config.toml
n_layer = 12
d_model = 256
n_experts = 16
experts_per_token = 1
d_shared_expert = 0
activation = "swiglu"
routed_scale = 6.58
balance_bias = false
vocab_size = 2048
grad_clip = 0.5
batch_tokens = [65536, 131072, 262144]
seq_len = 512
Below are experts of layer 9 (counted from 0) of a mixture-of-experts language model. Rows are named router (the router's row for the expert) and show model dimensions 0-255. Each number is 128 + 24 x the weight over its row's rms, rounded and kept within 0 to 255. Numbers have three digits each.
After each expert's rows: a language model's description of what the expert responds to. This comes from a sample of Wikipedia text that the model never trained on.

# expert 10
router:156071107116098176166108153170110109144142114107119144090153106122142135158079093146159101113146120137112097124125107144114130123106136091155142093092106120135131139117103113086137152112083124133110117138077118098150109063151115139141158133131152147169109130063114095159105095126152118127136109128088123125111119124093121121101117110101134122103126136103101148144119157116114122178153130131102132165138147148142158129124128139114119089103124111108130101132136144109136143122157139092111113147075133138138149155180161106083129093102111120133123165087146148085161093133098116115149162107100121127117100125162121141095146122116140144145146143127136145143077166126135128127142143118160140143144177200176129122144115128125145096110055157102119116124147137118074089107124119
It responds to: Brackets, quotes, line breaks

# expert 9
router:090151114154097123136142050141131162128140077135148144169099104106116121124116108142161144164162096141123139110130173129138163154126097113136129144094087144136095096166137135136167124140157153118114172155111104130131111116131124113106111106103112099180093181153124151107137128103152100126104142158153150141125105131126121146127112139088135178110096091153156136136139142137115117091106129101137122131116155166125092180117110082130090160117134120112129160147150155083129086136121163137119131108157147109116087134151109084132103129137139091134147103109149130156123151111082105137150114103163140125148100149097138150148157139142093140166100059147121159133110111155117139127099139100166128123165092164119137094081133149146099139108142131108148132171162097115153127124106149
It responds to: Function words and endings

# expert 4
router:160118109119169086135127119113146159103124093212120083139129107124101182179159114167151143156107110163109147109134131146085122098120116134078130096160137119147145128140082162114173102118133161129139113130119098146145143139128153155139140126116138161138120162149138128111107091114095130115134132143122141097138137112146135087109122130108144106127123164115140108112108120152135094127099100105148145156110121129116106132142161120086115130120157114108142099104136143099174092145121130109126139121116104191149178098080139098081144061125065177110101158118109156156105125141149132125130129131110077118070121120122189121111138126111129126114102145129106133158117120132127106129168119084128121121094112127145095133114143114143150132163146156152088161153116108108094144127135094
It responds to: Articles and table separators

# expert 12
router:120106122151078135134146107108147138190130112170122110155127150161123114097139148090085122093139081134160109097139151109168097106150161079129153116083172082146143109091149148161133103105109098128115141118123125149130099131146144140103105130103112104104115165172149143119137096135104140159132126112168106099163133182107117147082149129142142142114136115118109127133109104111076131138098126122124173122125084170142162117103089107159124106158081145141098140118114094139116135133088130130156138111132100149120144120141130134153157169128116150095105136120114132163149161110145107127112090128145099099137099118132116116119145171080099113135107150098134082147125123123133140142186101153090160087099123092113108132095119117120115118111142156115123149146167119098102173092142088
It responds to: Determiners and modifiers

# expert 3
router:130148115098123112164141119130088125114147163117126078114146113092169103085103170121117144147150148137129171163149110115149105163160103121098132136132080157102161110122116156125123143136111147157099145129133150128138125112167098094144109179144080134126126110133107139152135091100134106161111159136126083162127079117159160093141140120185135128108110070147106122090102123118156098160124150129112099133108142109185104118112112096089082112122119151135129112116137145157112129108106105162091090169115089121133097158107119117120143103139167127169108145128125172095093101156131142179083138137135094117104139122097118121143109154153167098104100105144167128127156138093105158132151155107123121126116108144150160097141118138143080119162155096140148131103099120146144120131109122
It responds to: Foreign surname pieces

# expert 13
router:093156144137073102099124112114097140117132138141116144138127147127109095109135143164119149092100140143120132118139126131152134115109125124065178153147067145080124173130149138155106115143130144146098094118127103116098121174148136121094145112121161133142111143151096169105075126129101126079128091104150141117165152100075102126162097124138106106151135147091133167125148114116154100143080120151120133057124148127150142100152159147171137135140151110104121116108127109109152100140120119168135098180157100100114108148140108146083084138101149127134116117128124112161154132104127136114139181146120138138086141127136139135085122150129121134089145133152152147131115149105160088106133151149125111114103179107102124117179100081066155111112095113122137118111143138144156138131152106
It responds to: Place-name parts and endings

# expert 15
router:141183103094120109131174112155157148119115086108082120139108161113169131169156122112143109113174158095098113098147128110108137095104153127141092091127098134118141088154151098153125128104120146146155121124109127147125109120146154156159157083142112124133130110099148083086111088175130125154115088137110114103159096129141109101135126104087085125130160155168143124090142091086115173125132087116148118145117161122104155116113107126157187116085139155127129130129119124123116139086155103116126146168151122118122139131131125117117132121119147125127170084123145163103076134139124122156094132138167083128146147090164123123162092151127123085121132160155130134089131114118153134127135106147151147140149094144095111165161139134134155145163138119151099122145148070152161113098151166
It responds to: First-name initial pieces

# expert 14
router:167109150126134168119111158160162107108121195125117164081143116152134127137107111140156107129120128108119114118083093126100122146146121126136143131097140132135154195092129120149111121101165102149144122114137117115109135096115120097118095113131129161080133151123106124110159117110140156127155198152103157118127113171135163136142117145103151122139134109090185093112140154101098123143158151096087121140162151139130127104142152149154082159105160105078154159133112138173112161132155129170141156149138160122108114134137126141165112146164134110103097133161150123107123110107137145172134069135082169117110148107107160122151115158131135162179156089132100095119160126132077133134094143145162163135144115127134108138099099125125142154154154126126155168111098156107137134128108143
It responds to: Forms of be

# expert 1
router:151071133120167172076068169110108093107127152147091158127137131103099082108115103132114116104087157132132159177048110128141070165147156128147146107108172142143117154129153171122100138147140095128114133112114157135165132082122121141134124103130145096143103122102165148127105126092119114098097145127123109098111134124154148152107140125118115159101135116098114101129113181163140140124129151168118110077111110130070128086118111136122137137165101121134140168112127139176122122159129135129128075140094145143112126117149137098163102119128114100104114130114111080096126128148132154137141142141119156123126108137114099118172116132139095119148121117124151145103108116141141175096112126104150148145142136115116144142117162131119107166114155132092103166102076175125128115118130169
It responds to: Mid-word consonant fragments

# expert 7
router:120098126162095102188148139101165137129084092094125121142149124124135136108151125151150139095077124121131132120127139138120166132097153106149173149129135083146127125127119106087128144161108110101141110117113126121146089152121137136147083156167135145112112105079099109153138160142077152153142127085141150138149127086116129119128168148146149120123116101101116149139129119153129134096151134172122091107137111119101143121142157153134092159123102143131096161111110077124130115150098141086150159080116133093169102130100122122100083122129119135161133111142069084099097133122184114104160127122122143165122155160111147137130086126098148151131120125133121142063131125151150120132124084107082110104167141145166148165098164112161148108093119181145134127102119135167100137121123111
It responds to: Word-initial capitals and onsets

# expert 0
router:084117123146106148140154125136122122120144146147138177118140105096088105136175138113090112185106168107141138181142100171099098122149101135157119132157132155124071121137117077149095164130113118110117115138136121105085144131125090144186146139159135124156166190142129159098144157106111129157123141129115073144123098173116101150131146107113100135156091110178139180136136135118138188130161096153145147109121131133147140140144119140133143156148180176133183117105119186085113149129141123128096140084134135141119127156128161137128171139117139094126127153141115124147128176124132126158120123132117122111152150133148136119168116119136113120107147148115158138125140118126156134168119132108166164157116120135106146156146146125125164153116130147065146121104128100126092095152155133
It responds to: Agent and role nouns

# expert 8
router:118161137131060129137126119093121145108140135170155122092117105144126167130129126099120116138138091112162096136127115160140178107099158129111122131146151120119113132128128121170129070091126132130119123144176132109137156150102131081108119133133114093105149088056144110165125131150162109094150129112146164130083120110146134103105137127156104111120102107116157106146134171133151118110116175095138132111146077143129109159141174114108162130100091091151125090174138109164097132108119139178133141115146108150128129125155170165113111171131140094099146074136151164153111117159120162089104129104178104128167158131128107119137147091097133114127113162098088134177135118147110128127091124149121118127136124138131120080172124126140119118126121119164131083172118124131112155134157113
It responds to: Years and numbers

# expert 11
router:131116143107163152065101145135073080085130174132184155127141128165113115138086101137145095126111143140134104109189126106165061133103113093118159145127175127125157173087162110137119129136130119180129128114110110122130165123096157107139174119101133110097111104110092118121100109129127135101120131109093130101114141155141135145139103105101141127116160129104104125162140122137152117113141134084096124126127162130109108079123166140124147122154161117157126151149132105134145108105158138146137124130099165176078138142141099124142130124093108160157115157104169096092154096130108140131123144180089186155135128152123149107129158134146126122132159132120166115142100144156122150134112157134122106151111152095132160096128125139083120110173159115129117112133143161089143118139095152
It responds to: Middle syllables of place names

# expert 6
router:127141107132167104141134140128147137127136134114151107131138108135119111151100131127129207159174096108096147100123145106129170136127144148139072131134164171131109094162135126112117142132147121091120124138171102186135116159127098112125148133113130151105116122136164116105200139131150108148125106133151122150129154168157136107114075114147145135170164129140134102108131140135136141113137146142129136163141096067128127174120087143131147156104101098122129157132106158153121129165177087132132150128145110137167127146135108113121125137158143118144135186130122141102149148117158115107185119113137151109131094156143077133110150069171159102160114069140127106087160147101090077134113109099142115159105161132124135123166097158105122150151122114136117134095156145141126140154092130
It responds to: Verb stems and onsets

# expert 5
router:143124170143191146110127116143134089116130138179168137119119153119162137112147149126140084147117104152149100139094142148131109132112125177141122127092134127144106128108106109138155138157149147109146147186156127079169150087154147154146145143118138148120165113127130156143139141091165169121132108109172156179106165131132117173155154165140099173148152185115118112129120122115123124156119123124139123160123144126107140115137160113115107145134146140141141133125122103129126150093163139093104116164098198138148116110147125153153158062155177124113126090168176084110118121124144143162132099146131099126098092115116128121104163149128138144112133127142122136110108174124105176123093169145100101126137137073119138119117159091132130123095147092101116110133127113130150093140078121
It responds to: Table and sentence delimiters

# expert 2
router:173109143159106107147094138129161144180121134107112124136099174145114154116143143105110138099109145139140139147130129111111118149166074170133087150170114130139125100125115158083131143131136116125163139098120180122104150134091123154077114128139140127142165147102163126157125179160141145120135128165123123134112147092112125149154139148157170109118114113148111125166126098143130115134144086166143176137130164108101104168122115152125123097155124126150121135146149143110152162129091123096151117072133138068095174085076119171175160157138111165133132132138101118050154106115105116103128127108105153151124142112132119143107106107147129162104148129091094124182148096133153113111175113172107097108104136124119109136117117140157126119106114118140163128142104159114134131153138128
It responds to: Latinate prefix starts